Below are experts of layer 7 (counted from 0) of a mixture-of-experts language model. Rows are named router (the router's row for the expert), up (a neuron's input weights, with its number) and show model dimensions 80-159. Each number is 128 + 24 x the weight over its row's rms, rounded and kept within 0 to 255. Numbers have three digits each.
After each expert's rows: "mostly gets" lists some tokens that are sent to it at least half of the time. This comes from a sample of Wikipedia text that the model never trained on.

# expert 31
router:093162108088109129140133116153151108089129097104103117113109107145137110147127118126142137129150173140154152120133119117109100138143128138142099180164145093115111085177149086164127127138144117106121109154137099108141137123139162151154099135
up0:156163108143139117113118099117145132089132100137133125117185133148110137134117118118113135125080104137112108135095068133116147099115160096084104149142116148139129115149171108123146161089087123134092147105141102143110115109158132148125151147
up1:102138100141125130119126085122094129124142186109139120129108121110150123123117145115118138157094157181132094129112107126150142128094148126129097109106100082151070121107190130128119120126146118183133112100137111124170147127118101131144147114
up2:072138111129100137131124091126154124176124127121135154143146145107121129127116148099159133131162135094152171134088069138115112095116110094091128116134107088155128159134153137146135121158131118128070107145111093130128121126135166131106115090
mostly gets: " ==", " ===", " ====", " rather", "|---|---|---|---|", " Species"

# expert 45
router:133131142168139153122106127124117094123093107156098085129172148095156165148127111112129135069153078146126117122154134140077170125154121167109122115135136086128171118108152096128130167129129103103146142126143149097111135161117115107121074141
up0:136131133111154078133110140173115112153137132147115125102139083138130118099093090133071143122127089117153120129113096113157130189162145128088152123101137115092134112130142132141142107127144135141153150128098137100106102139103164126089184138
up1:119136113166078104070095082139124101172151119141158111113124110150137121116133114090139098130145110100197111076151128089126175114126113168112161115122107118130143137144119102148115145125129166145157153143148107098105137175089161110164128176
up2:118088120116166125159138144152151103175108106149163185162133085135171124116118114106149131131168104122160113157119167125118151113148121100088133112143097107127116126149134119145153119126115118146145126159169170133097164109115111154118149106
mostly gets: " According", "ording", ".\"", " critic", "urther", " However"

# expert 51
router:146127065099097136110125141111199129145100118149120128167110086174113114075136099115138160137118125124148100103102116114107162125153154152128125134154127163132135141133107131146127160152145155125127119127112078126101112098183146137105113117
up0:119139111122131134112094135123113124160136144128113121116136083143133164095143115088085130131138111112128127113146108123153153072139064124159074051137123152162138156094139125164156146141113103177138164139155098154132159140153158092148103171
up1:120172109126116146128128101116132191120103114118163118158135129120146074126087133116118122122136091108173127123111175110127102143131103119146147163157119071132092120109115130139143125139141115103129146124137131163149115093132149142104135174
up2:144141124089131135118154101151084175164114144134141152128165072116095100104147145118156141141164178135139117129121162125146175091138168097114093154149105160128111112173125126170097143137152113133136102150123124102128064116129169105072177162
mostly gets: " Died", "ST", "(", "born", "bum", "with"

# expert 44
router:107148159128139138092113120144136135134153167129101145105119122121099096153111135072131171129098142121104095141118131114126129164132155112112125125093125108167126151073116115149127144109110106119123180112131081133143085142172084135207114111
up0:141140128155188097084108066115117087114158120128124157158110134129095149155108145104122125113139089118111114138159115106129137113131108114110135147077142096146149129093100135098167180141104097175110120134106091145137128102119121139114146123
up1:080099146132061123131105146116068128151077115121143166105122122154100111165138129143108171116113110140134103180129142127166182151144142129124113131093162110119154126149128098098138141142112130126119140095105116127135145109142156140153107124
up2:095150173126128133117123097152153123139114139157164126117129176123155135135125111133138162117123175133136125124093107114127120103173160070107118127103169103140124138073130105126117144112153132125131114113143102132146093169137096138102121101
mostly gets: "′", "urr", " viol", " Gr", "erv", " rev"

# expert 56
router:123124156124110101167125124158141101124105091102170152100110112105063159109118148105143123159141155115108097130166153119086126155145163125113160111170096156107126137133103085117087138095157142144178093102127164107154113122135165139142149133
up0:076101167079145143140108132151123097144160127139151130130101142114162136152115136141153170176189136144134116118144165130140112158120158166099116107098109141111148169162086080086128155105139148175145103116078135120119101124138154103130140151
up1:121144142099151124131147101128126160116129129105143131104121120115110111119153163119151090165137136141115127109148112147144126105150105102094123108129133164147134172108122086112104163126176110152154133123117138129167103118104139152125141132
up2:096112122148139093104093124112137149132122122118116140099092139123082124111172157081119152126123084140161145097153139080146139137116140105132129111139083175152152175150118121134098113141108169146061114111096166135151111134144144133151158164
mostly gets: "asketball", "eball", "oston", " football", "emorial", " led"

# expert 79
router:164127143158130133122090121153099139180083144123134137164135104178133127151105132123126131086118120161132094146097119159110129139142084109150117108108106132113112145116153108143135127103110134118101132116150161139165096084129133110105121122
up0:113144087128119124133122150144134108110133090109150158108128092172137127147119165121104145169122114190129087088116111133146110134095122123143197094113069116136119113157142113144122151123094138128077134152132122162174071122154134128106146116
up1:130083108140126128123120126117126129132175132084156115126119114148134147148118131077119152120104129115126090091100149144119086197080128105129088141115167105082104198123119137161120149091131128121093140143119136151118110123140140102120158132
up2:120074110137117091169112148161141126158131135107121112121102141141116097149128117108139144121170107128123083112165184153121179138132155097146157112099124106160141166132146140144168125165139105158102142111149164165125160122166148104146129075
mostly gets: "angu", " JPL", " sex", " Votes", " Direct", "igital"

# expert 65
router:117157112110085122150129062093101097120140118125157127110154100193130112143141145115155107130144174140145085093130154155117122114152112125122176099117116176159146129144131102115123100076096104158144125131134095139146111123128140132135124160
up0:132141133132113073103144153084085157122140184139186149143179113187147112165163143096087119156100150155124128066157158133107113135124144146137129132117132149110163143162137151151131143100134124107136107167107145140108110123109104115135135119
up1:159166089172112144150186107149128085137124115159085131146108185125105124167141148125152146169111096130138125129122148148139154117109106118117147100137097132148127128167134129112136125158098149196137118156147104126129140126148118141136119154
up2:122092108153150134108137164171125140151132145135140131134136135111139103154170100161129173168132102150153124139118083133151143124099129077088099140115086095096114155094158119193152159190125134155117090129101147170145167144112100136102183122
mostly gets: " guitar", " Oh", " vocals", " songs", " Album", " music"

# expert 1
router:079108099136122154140123176137122075138129128062150085106123144138135115116120119125120082087124159116101103078123111083138112101157099106143111133118129095108143115136112107107097092133128176102127119149104145105148106131111142101130107138
up0:089094137150122136159070137154126113117117140124146128148137128166117146118093107092153154167117133126143137097107081112124123083138108098119139098070138111115114125094153089137142119155123135138096127133095139168172151142146078126125114138
up1:112125120137146134119096137136097121125121138150139094102161152112117132119093134154166131104117084143162128113113090129171132156153134124095108160126150125137094120097144107113099112166097133112097111130128118162106114132125120084141117109
up2:138140149118135133114133105135142087135126154126116117124165169172151168138141092136053112157138101159109170140114138113126124101147127114097160103090087118083149114091099122142140148156168135138094093147119126114154114107165143106133102116
mostly gets: " t", " f", " th", " T", " bre", " dist"

# expert 23
router:162173112093119141128173166117124140141074177136116144165141099110079136151131064159125107109100147109121121191084143104137137109097101098123148105110129174121154116171094173137144122130158129119139107162137158105147145152153126124145112097
up0:131088103100090155083141104128138138153112153167143143136141122119133118151119104150126140161153108182151130150148149120159119119121160127157145164109132159109131111107093153078138161120154123123119122182132127139098131114149119157146110111
up1:093092131086111106142085079141109151137127121114124090139143112149125124166132117119139120113103154148170136152129090130108181124118095105100167145106158112096175084141132127086154169133118152117132140142118173124144108161131128089122120145
up2:155139162112124150129180125108095168128103163160132144126133118132133135109152115120121095124143084120155117117133087142143130088064085122146112124115142135107118118148131118112118144136159109117114125127124151167148097125120155108118139142
mostly gets: " had", " have", " has", " having", " engine", " still"

# expert 85
router:101115138118140136142116102141084102153125120108175107134113113110089139128098134141135121137120140138119099066133162138117147106126101121154128163104129118144129130128103133185179143124113101108131127139125152119100131130105113089155133097
up0:119144136166140116154139117158151120117122147077120113141124093196146108146119073110137143119097129122118115091116127128143129129123126156142084091102121160098132149121185094149143133174159077137172115121122141159140166129113109123132171114
up1:103103147085097143130144106149158102100117124131175132146138120124121115124141123155158120124145165082188119097127148117135116140103153129112160094145143139178095106121139065167124102080133069117136103092129151105098142075129150121137158147
up2:165103089171168127116117104136094091133123127139131115116117131137093158150108149137147149133150107123135134131145114096138158125127121142164127152089144084171152124140103119140163138116130111163132131130123130153076143139107087042129085159
mostly gets: " w", " W", "|---|---|---|---|", "|---|---|---|", " However", " bl"

# expert 81
router:125092137109126142146121101125101136118159142157094099156152113099122168146123161106158136105139126101112159104156164088132130126160132163181081143160142098116130089098090148154122153117101143121093106079079126095107118116122103165147079132
up0:152127156169115078098128125139111108144158133128150160117094154083126140168142115144166120153130096126128131113091131129171138130101111168132122152100134108148167121122082129121156130146120099153124127119120144145131178168073111120123146143
up1:132166095145115137062121137149137135156074143128120150133140136108153130134160042170133152109118143138149151140079117099120157088139149126080098158118156115115124116114132141152146167131118136162125128142145116129103098142142116141099104168
up2:169127107157152105106151114112161132146121115154178150113171127143142158153127095094151154137090168083105105101191151143125141113126139160124121153113118124093096162102107078134130126113102135127105086151120139146133142137153142150138141097
mostly gets: " M", " According", " spe", " comm", " rem", " str"

# expert 75
router:105161141055115087105166120128111087075151097157127118130076108159112078142139137115149114122128123152130122113095133129120141117127144143161160149089136139092091141156137132119131114145089151135133162117142097142103085164117127144124186111
up0:112156106112115143145187140133125108113141103125149093156126135139136119097134123146121140137145149190141158104069140142118109133100150133140151085142179099080066138136118122190155094135098132122106133103138122110120107132113151119104102089
up1:121158118119130116097141147104153093127124140111130133179140105140077136150173131149137128147110138139141114119157123123108084119105103150093109176112122155126108147142088114168119116120124113106136118127144142145127108129144097091158132127
up2:124135139099126092097112106116120110130094142125157162118110119179126101169165139132106113112129093112153120117130111156115153108078132158141102134113134139081091141115118137110165097097086114142112128142165132113089099144143118102140161145
mostly gets: " Ed", " Just", " ed", " aud", " Nor", " pos"

# expert 0
router:098129132124134149102139141076109126134157103161118135128178146124147140159171157113124102107120079138089088086163145131125145157141114150121111125132144177140156131125129098100102083084120120164109120124142109125137106144114084132102116111
up0:122091159149134138141115092137111167167167109132107144135145124151169143147120099117111137102124127135109113126110131134160115135126158115132109146073135150094141105117147158104105086098146178114089120098123102127137138123089119107074127128
up1:145105126108168096103171123123124174140141119147156139173127141147107099110121148127094123138128161134120107115116151141178162184162120148146157112150080155089130146098121111128167129153106092121119110163162150166134103101146124105106109111
up2:143077128137132104155118088119149102105145144120128151126135131106083123111144111136117092150171106109139096144116134139124090161127128122085118129087141166152087135149178103144138100126088118146147060154132162126097129118126129131094147105
mostly gets: " \"", " '", " (\"", " “", "History", " ["

# expert 43
router:098149109120123149122128163135168146208134140169165067100124089132115142107153118106125153135143136161137125140091153115125136150144163131108108113181111152138108133117137141154164139119154157131103158168119108161143121113179156150088130110
up0:096149144169116150148115133137136134167151168134158160130120146131102111097179116144097153121111159162094141178070154123144128100107114104113115117133129121139115123150152136098178142167085142136095138106069082173178164150138125101147128106
up1:106139118136161121148154108118118166162108141141139113126130141102103105107088112095114127107159120106100154099117132182124074133114116141082104121142052153109105120138121138171134085149131123126127171098150107159130080146170124148098114157
up2:059135108096085111129154103112126135179100130130155092113130127124146088094119161137169117133161135153153087134079119127113157120116134104084105144109093078149109160147155114122139126133121117144101135123090127155142141106137118113105123148
mostly gets: " MPC", " household", " ag", "%", "%;", "ensity"

# expert 86
router:129138079181102115118094083146125115067168119155129123115116168145127127111139154121148143158103133138102141118143122100120113132160135105104126146142112087163110120133120167130128108129078077138129086129110149173107102187131098188103125138
up0:119126132103141129157131140154128141141146133162133100148149127152163126107091135128082123117156090127122105179098142139133130122142146121089103125132156155080145114094128140167145155138150123099148093129090121156111094097137103111111120100
up1:122158153112108124095150102135130129116135136179137092120161133144131121077175133149141151128095115120147138141120133135112104168116125129122177141165135124116117136105145160146131104137179125133065104091095153175151122185154059174111129140
up2:167104062173094136132113109166114131137157108136167141094102107145117135136098146127146161169151093120106086094154132126125137121114116111136129125108155114105089152162145083132114101137154114157196109108092148176167115141123084148156106138
mostly gets: " back", " Des", " Turn", " Mid", " Mill", " Mor"

# expert 11
router:108148124142129142101092085169134115126107152161159130099167142140144123149126098116126138106099115089113131138132137118104175136121114130137155086099151092095167151117102125156174124102135109144168129161144164109108107137085114148145112143
up0:069137127139132139116096099147129105149120143105135158163130113126142155151116148138134105121115145118133155104104074125141131149112103103127124177110124118081129146118151120160166114141114144151122139159136144168097130159136142144173113089
up1:140098109098108090115103140135120142139113092155149129148129144081101116120131091122115166145102108146160127164128112126088140116129117101144140141090122107143115104154106152144168152104162130108129120139140090126176140124104136112117150145
up2:090118123176122134107171114080122173139126110135153166146120183107106124119179129126098158133139116169120174157124146089114092120122140158107150096121137156143110121116135132172164087137150095083125112148135113212150105100119063117112124110
mostly gets: "|---|---|---|---", "\n", "See", " sm", " sh", "fic"

# expert 73
router:134130122141138171112154125094121133123181128115128142075129102123108143112151122137121125141081145099108131128105152149156093120121113124152081115167100164104172131148113110103145131121126126159127141091142161076103108162115120127172101113
up0:115103142178165155129125121101127130128167109134142137120122128117124116136153105126150140119132130140134069137130151108169119158133083149106117093102115135099149114106126148122141143152134142157137149143109133133100146154150078087139145090
up1:140109130077138156154161133069107158117103155105149148082140141093134106134135153185169104142106147164157142087099126154118139129112133090136096111120138155141113140090120084115125184118118126125092122135134149138118136172090094140140134117
up2:126130144159142109106144118138127126110135114151164167100119100119132142146136153167163153115124111111139120113107072174120104137129134160102143104080120161114066120175114081112140153118100158147120155118109144165166115162152106161166177150
mostly gets: " The", "The", " the", " Album", "This", "the"

# expert 5
router:130118156098129145124117136180132155149088156121124129144133116154118103118071100153137173145113129099115104145136121147159132118141125117153093119129106151150132165129136132123150127098161113145143106158145143128164137082126101135135133150
up0:136111152071078143125113172140064121170184121143146099137127139151092134127110111140141155094073146142121133130141096104137126128096075110147115149132138114117147138099143130130143111113150139114153110137144132140116135120132125133105095165
up1:112108165097110108124131105109134158133096157123131149180109121119098100084159080125113111113128147155126134145147157153173169130171113163119104142154142141117139115100105142125092142092139145102136144158077129130148143100106140146095154117
up2:137136139164185137121116084171141122090110138093136117090142181148096098161121112152143153142107099112161120134090136122153158147157144087108128120125126092144114123083142159141175111132133147163167156115086130158112110110102125156126140117
mostly gets: "sych", "aper", " Candidate", "ittle", "}", " ±"